From a checkpoint of a small mixture-of-experts model trained on Wikipedia.
Size: 18 layers, width 448, 267M parameters.
Experts: 64 experts in each of 18 layers, 160 SwiGLU neurons an expert, 4 picks a token, a softmax router, a shared expert of 128 neurons.
Training: a variant of Muon for the experts, 1211M tokens.
Below are experts of layer 15 (counted from 0) of a mixture-of-experts language model. Rows are named router (the router's row for the expert) and show model dimensions 128-191. Each number is 500 + 25 x the weight over its row's rms, rounded and kept within 0 to 999. Numbers have three digits each.
Before each expert's rows: a language model's description of what the expert responds to. This comes from a sample of Wikipedia text that the model never trained on.

# expert 20
It responds to: First pieces of split words, often Latin-rooted prefixes in medical or technical prose, such as trans, ar(ise), ren(al), sub, con.
router:427476511506497496468505481487471499500499481480472513488486508510507492539530469450484449536480531447461494505468482491541477477550511513488469484510475470443530528521480473518481533490458531

# expert 61
It responds to: Nouns for places, land and listed things in geography text, e.g. located, town, village, area, railway, species, "List of museums".
router:539488485498473457508534542501476530500475465493503466482507474499485502539528470468519496536489479533472514512530476451473482474520511535471455511536513497480483473500514492467497511496508493

# expert 24
It responds to: Commas between town and state or country, and common English given names opening person names, e.g. Towson, MD; Liverpool, England; Robert, William.
router:487477486477478470525467501472489473496477508502503495467516517481505518503529474466478467495539517470511498504477500554506475537525473508510485502513557452442477497478505497530498513516492477

# expert 54
It responds to: Closing parts of names of laws, publications and institutions, e.g. the ) in (Scotland) Act, Gentleman's, Commonplace Book, Academy of Sciences.
router:536479491508538501500477500512453518524524501509505498531511507488570516488481532485533472505501494495447534516542517500461542503496471536516505521471496505511459498476528510482473502501478495

# expert 2
It responds to: Words and numbers in sports biographies and season articles, such as counts of games or points, League, championship, first, final.
router:480500470489490511496525477448530489539515447486528494499499480554505458527528521510532549510484508528496507503505475515490521471521550512532484486489526499546453528506501503478482457469522520

# expert 52
It responds to: Line breaks, == heading markers and table pipes that begin sections or rows, as in ==See also==, ====Group 9====.
router:464544505509442513448529505497519495519522475506528501510505498483473518476527484494497502492497482498464517484532525487531473495530450472526494525499441526529448524468505472516487483490519496

# expert 29
It responds to: Political terms like President, Senate, Congress, table pipes and colons in officeholder lists, and byte pieces of accented or Asian script.
router:489452507502501466498502522471517536526491493501487505464519497576510509516479499474493462465506549509509499469521530482514494490483494476453475518463465468475459529477512493500507531515514489

# expert 18
It responds to: Commas and function words joining clauses or list items in running prose, e.g. Labor, Health; including; described by Sharp.
router:465497495498547477483481504500530521493511502533475534476491486468473522475461493551518523500501483454477504479497513476512494515500538536496494511527500496505482490422551529456475480516550478

# expert 34
It responds to: Political words such as Democratic, Republican, Senate, presidential, provincial, Prime, plus dashes, pipes and "the" in election tables and infoboxes.
router:458476489490533481500484479508528520508481520475467464471498506540546465500493489505504457490489494480503469510519480500477518461506461494511482507459439481499499491483462487514495449503507463

# expert 40
It responds to: Pipes, dashes, commas and country codes placed right before personal names in sports rosters, cast lists and tables, such as SWE, Sweden.
router:472532512477471534520506495519487494510496487507473537487482494509543481510520484555510514521486519472524517531476487469500458553497532475521508499468475483523493536564533471465504514501491462

# expert 9
It responds to: Nationality adjectives and military words in war and armed-forces text, such as British, Soviet, Israeli, Army, Corps, plus "the" before them.
router:528532490499524511491501472494508489525498489479510512514524452505519487519552498511480501478512454539487488482536506507482490474533463520495468512451496488493481471516544508480507482533523445

# expert 44
It responds to: First digit of years, dates and scores, such as 1 of 1996 or 2 of 2023, plus sentence-opening On, There, Born, Released.
router:540533501478472503510523482488507465475483481493527506495511500519476480466479477527512544518452455473491542521480497489491496533479507519497516488484505528550466497504477490538493516456474509

# expert 62
It responds to: Consonant-cluster opening pieces of split words such as st(aging), sc(ope), Ch(aulukya), Sch, plus hyphens inside compound words.
router:481504470539465477526478514510511501574530463458459474511525466460511498485543471477490471527474476461489492515472489459519500517505555514487544486485496476555522512483494487507463533499482504

# expert 25
It responds to: Final digits and closing pieces of numbers in results tables, such as set scores, vote counts, climate data and basketball box scores.
router:539560528472518501511468508519481461456519495508486514469504507545488482477480536500530498517511532500474514515539509498511474519456477492506518464487521492470456459497530513500521505516460498

# expert 7
It responds to: Auxiliaries and articles that continue a clause, like was, were, had, been, an, a, often in statistics or event narratives ("population density", "came to an end").
router:550508483478500503469487478445507489497481512511493506472493469470501511514469500469509491508513514528516489482525481460510465476509497524510528535484472498536480473547505488477531533527527493

# expert 8
It responds to: Inner and leading digits of multi-digit numbers in tables, years and measurements, such as the 2 of 2025 or 4 of 144.
router:582526509495515545500460527550506484499483513498484468464526518501452540489501512501556494541507518485525492490489464508524508450505502494496502483472472493468491511552519533503472525491523457

# expert 5
It responds to: First names and name pieces of people, saints, gods and biblical books, often after of or by, such as Michael, Ze(us), Lev(iticus).
router:500492498500503471524507510485440489477470554505484509502526538476460540494473455495508520508494542502493463511498496562505501488521504464476511470524517487508528500542504478476500486495494572

# expert 46
It responds to: Starting pieces of words in album, film and song titles or fight results, such as Spl-endor, s-pl-it, ch-oke, Fl-ower.
router:495512491513491492511468491499529558487483509485507495526504509506509516483517570525491452503497503500473475548489492540483523467473538430510488500479504494504542489532477511508482495526493475

# expert 60
It responds to: Middle and final syllable pieces of foreign place and personal names, e.g. Shabeelle, Sheikh Suleiman, Battaramulla, Roodeschool.
router:494511510493505500533512506476460461490524479523449528519508485464496485519512470487499490501481498482516519541509516480509518505512472536492489488560523473485514531516508486506511498501513512

# expert 49
It responds to: Words inside titles of championships, awards, festivals and organizations, e.g. World, Championship, Award, International, Open, Women's, Endurance.
router:488494460462483492511489517476504527519481470508516518505514495497513535522537512482530505466467474495471484552512503499494536493464505509523498519511488526509470479508458482516508465508491515

# expert 3
It responds to: First pieces of proper names and other words, often Spanish or Latin names and words, such as Vald(ez), And(a), Cor, cont(agious).
router:486516522489499494502472518462479459448525532472494511483507504486530460469507522472505502504466506526511485483471494497521514522529514513568503481495489500429550489498505482531516531474508502

# expert 63
It responds to: Pipe separators and row markers in tables such as election, sports and asteroid lists, plus header dashes, MPC, LINEAR.
router:468503480498494491534521455463531535508493510522505517497485565487530506544493521517496482530500515471488452476526484467490470552520461509518508540491496462521495499507490556484480464551510477

# expert 48
It responds to: Middle digits of years and numbers, especially the 0 in 2009 or 2016 and the 9 in 1992, in prose and tables.
router:470531487519538484515518507549483516480490543541510473543519467550508500522466507465494501461539546540497522549450551461513500500488478546480484460494517554459506482520506501485483499508500537

# expert 47
It responds to: Line breaks and == heading marks between sections, list items and infobox fields, plus negating prefixes like non, self, anti, semi.
router:499464509489486528465482432521506470534512507481515464529499483505482462534524509517508466497511507514466517481475515471531465518510526462469515498517520462454485520493486454516460471492498500

# expert 28
It responds to: is, was, were and It after a subject, mostly in descriptions of places and buildings, as in "Tsuchiura is situated", "It was added".
router:493535529477513510491481545538532471532510535515499505507487470458459522489500462525464523502537455539518482534538460515504481521513527537429479509513540527508455486490557518519460530508508487

# expert 39
It responds to: Prepositions in historical narrative, especially in, of, during, after and until before dates and noun phrases.
router:508523490486457499485511459461539470499552448495509512532522503499493518523494471490530522431555479478454470527464546539488515478507530474497523523504484475505500465480532476493511489503492517

# expert 33
It responds to: The, this and a before nouns like album, band, film, and genre words in music infoboxes, such as Heavy, alternative.
router:514497483517495538454485565483518495488499430511531504519491526555495550481512551523485446509542454516439519479506480530476531504513517522472493525482513502541518483518496460481516544477509519

# expert 6
It responds to: Prepositions like of, in, to, between before place names, plus Romance first names and country codes in sports tables, e.g. Bishop of, BRA, Carlos.
router:524518504476524491485493527484500533472505499466511510454536514473482504530518487474535512492482438498511484483468473555522482531513465475494494512475490493463454461476528497486489533508528469

# expert 12
It responds to: Conjunctions, subject pronouns and sequence words continuing biographical or sports narratives, e.g. but was not selected, he eventually, and his remains.
router:493523515522520502516511508467536478486502510528533517523495504496522514503488574542480523473513527480533493510567500505525510502498504472516503498508500506521471537484531458492501504503494486

# expert 27
It responds to: Pieces in French words and names and in arts and literature text, such as É(cole), Jean, En, the 's in Beethoven's.
router:449492521518559549494474508475474497551525510502521490505483457463507476474457491508530489437506502498513483515509485532470494528514515500531500474488480469541538523470531510507486484523499519

# expert 43
It responds to: Verbs of action and their linking words in narrative prose, like went, took, gained, generate, closed, and to, due, with, through.
router:465493510479536467478517516482494481527481507543524457509478516504526484510480477478553503506493518477532463512473472447506526511542506497502502491497504508512479499495533492504534526446509529

# expert 4
It responds to: Inner or final pieces of foreign, often Italian or Latinate, words and surnames, such as st-or-iche, Parm-ig-ianino, Schult-z, Keppl-er.
router:480486512521522503506509508476473510518473517505500510467471490488482496500521523496507461526483528526486528505520516488496516521480501498471550487528443455531549525492527478504535469479485529

# expert 37
It responds to: First pieces of personal names, mostly surnames or given names split into pieces, e.g. She(pherd), By(ers), Gh(osh), Sim(šič), O', Mac.
router:490503496496515552490518505500514469464517433478465519522492525497501533465494506533509478533512514471517526550458494467515456504459519503508496503521491531507505507502443528488515504507547514

# expert 38
It responds to: Table pipes, percent signs and function words in census, measurement and statistics contexts, such as density, average, estimated, by Year.
router:537479483488458496490475517461523485507558494486502506490489528520520522549475547480488496525536517503476476454501503468485494467479460469520541523531500453467446508493497479494551523520505501

# expert 19
It responds to: Inner digits of four-digit years in dates and ranges, e.g. 1(9)20, 18(8)4, 2011–2(0)12, plus super/subscript markup and degree symbols.
router:500503497532553537540441493522480539496507520490490445561541449484491528484510509459510480477555509518526484519516523511491518523485486509498484515501465505477472494497511526490477507519485496

# expert 1
It responds to: Bare space tokens and number-starting pieces after pipes, "in" or colons in tables, coordinates and time zones, e.g. "in 1856", "UTC+01", "| 3 days".
router:539495474533483552509513466480479521456507465512493492546489466466509504483491517507499522487494479487472505512507523457504482527530471476503498542490473547550468465508546483501498562468499554

# expert 45
It responds to: Lone spaces and first digits of values in infobox fields and tables, such as Ports: 6667, Power: 1,000, score dashes.
router:543503520518509536513487496533496479466495466487427528493522473510468539503527458478470516473486523465512504518450483530542461528490482502518498506511532516510487486501487507485471513508484504

# expert 59
It responds to: Pronouns and relative words starting a clause before a verb, such as he, they, who, it, would, and subject nouns like theory.
router:515463527495488502487480478501456492497519551520458514520515523516488516500520508495504522546460480524564499498527483451548445482517541494479451475493532541559490476509505464488486530526512509

# expert 56
It responds to: Spaces, pipes, plus and minus signs and digits in sports and election score tables, such as −11.4%, 17+15, LINEAR.
router:450577523464502562470498498510464477511491487526493490493451496505553469557476506517514531494473509472463524508467540459487491496510485488561538499466567536483545519543502482511464472502519474

# expert 36
It responds to: Opening consonant pieces of foreign or unusual words, especially names, e.g. Sk in Skopje, Kw in Kwajalein, Sh, Sp.
router:524501511558460496545523520512551498462467485479461500535488442499500474467531458513476486501507521476492522499485483475528519544509505461516481495482517515521516511515483507493469495508512440

# expert 0
It responds to: Spaces and first digits opening numeric table cells after a pipe, in election, census, sports and track-listing tables, e.g. | 6, (34, ±%.
router:469460479475516472469515532538530503540490477543543482486507461494447516486475517506502522479541555482523486485537498463479536498506436433539529527509525456499496489501482505479470495475447531

# expert 31
It responds to: Copular and perfect verbs in defining sentences, especially "is" after a bio's opening parenthesis, plus has, been, known, also, not.
router:502527488499494539510506551489557501473532507498495509483505529450457494506476516504479514532490487501499468469550485511457500499486513527464517531502493469547475502449533495534525491564498518

# expert 30
It responds to: Role or part words after dashes in credits and spec lists, e.g. vocals, producer, synthesizers; also word completions like Disc brakes, ignition.
router:510494487534505528508518521528483517469498540513471501496482474464495502531518493517513472487466506493459499537487527546520476458453498507528494519463451512492501535435486472469509475506495491

# expert 17
It responds to: Sentence-ending periods, commas, closing quotes with period, and clause-linking words like However, because, where, named, allowed in narrative biography.
router:464548534472472514491503491523519495491518548507467528519462520520497519507515500481473502473534496487506491533471473523501519497487491485523489515521524468480506489506488519547528550474459549

# expert 23
It responds to: Month names in dates (June, September), plus words opening a compound or period such as mid-1990s, top, class-action.
router:521471470491548517494500493472491506478503481508532501532471530530504526509486512519537492474513529545478468559538506487488489433547479517469486502501520415526508519438469501501503455447465495

# expert 42
It responds to: Dashes and line breaks opening bulleted list lines in infoboxes and specs, plus raw byte pieces of non-Latin scripts like Thai.
router:521530508488508496470480538502525523517530530479518453544520500493512478451514490515516503478527520485474488451507503464486471498472473525427503510497459511482464539484481478519471489502494516

# expert 55
It responds to: Year digits and verbs in athlete biographies and results lists, e.g. 2004 Athens, Olympic Games (1996), competed, served, graduated.
router:521516467453526554487534505488519497508494483487486485477522495498489533509479529491484542503511498471541460521549504512516521514456522492492467495497512479514499512455504501506500474509494525

# expert 26
It responds to: Career and life words in biographies, such as born, served, worked, politician, professor, degree names and birthplace countries.
router:522507485500554516538505500490445511500488472541487498443500516504541488521470513461493506461499473482523478487546518531511470513513555519496484524483514533538456486467498521505468486499467512

# expert 22
It responds to: Auxiliaries and articles (a, be, has, was), plus first pieces like lo-osely, le-veraging, Le-ast in "Least Concern".
router:453524500561520464493481507488480488458453528486522485514489495456515508497441463501501511506471536500506494492476473534522476468512465461516525473502518516473479504528487554498475516521534514

# expert 11
It responds to: Nouns and verbs about films, albums, songs, games and books in release or reception sections, such as album, released, review, closing quotes.
router:545533460481556517499520532491454517519474539481557488540521502514519511520492538489482476544502526520498491554466507487490478546483519494474479464516488461508480466472541530511492496526515533

# expert 53
It responds to: Sentence-final nouns naming events or abstractions after the or a, such as match, game, victory, decision, injury, and -ation endings.
router:491482512517503495503486481482479511486492442550534477522470522477504503533503525466540536523476488503484495513533476515431489478509538462462531491525548534499500527456455508495488508501491478

# expert 16
It responds to: Single capital letters that begin names or titles in lists and credits, after dashes or quotes, such as T-ouched, T-oots, R-orebeck.
router:516495494550497508514523466535521506518478544497510488539519469570488476501482520505498526549529482458522548480475521473529529504498498496541487517499529477483499447499476468474501503509488494

# expert 13
It responds to: Word-initial or middle fragments of longer words and proper names, e.g. Queen('s), Craw(ley), est(uary), M(ardi), Ott(om)ans, elect(or).
router:469468502511460476509494502467514544522556489492505496499476507524495503510493509522509477531504529477486531509527509498461527494494512530491504484544497470516526482507519497534501525553526494

# expert 21
It responds to: Single digits inside numbers in statistics, coordinates, vote counts and measurements, plus units like km, sq, cm, mm.
router:530508511469510536544455460535511456484473462492510508452498495544490511507511531540484483473503522525521530497510523489507481524510473496498476454528511515484508467529502518484520500517491493

# expert 10
It responds to: First pieces of capitalized words, often infobox field labels or headings, such as Unit, Oper-ators, Releg-ated, Born, Died, Website.
router:470444481550492481472477519474491519527528497429488488532468505509511485511491447508508501451464512477484475513504474515502496474490505506500491513480501477468505473512469522521507516483473500

# expert 32
It responds to: Prepositions, conjunctions and sentence-ending periods in running prose, such as over, because, although, between, plus colons after taxonomy ranks like Order:.
router:467501550445499518488487466520456493471507501500500477480498535484523489529512521514510507457519520522498475492474512467486545499502487466507534522486499456488495483487524524536512497482504502

# expert 14
It responds to: Items in lists of organisms or foods, colour and size adjectives, and word starts of Latin genus names, such as yellow, small, commas.
router:489430516511467507514530485539469505507483497495491506525456526501499527544512543513449513562532477540520515500528490493489481451516461503475492486497518472529525518474522550496526468526515488

# expert 41
It responds to: Quantifiers and adjectives like all, no, any, free, good, full, often opening compounds or taking suffixes, as in goodness, all-powerful, safekeeping.
router:519505492471468467525494441483498510486493465511532459523462518510501497529485525476531551544465508509477487468484498491458497532495493537492537443504516454548485523486488521493482467536568467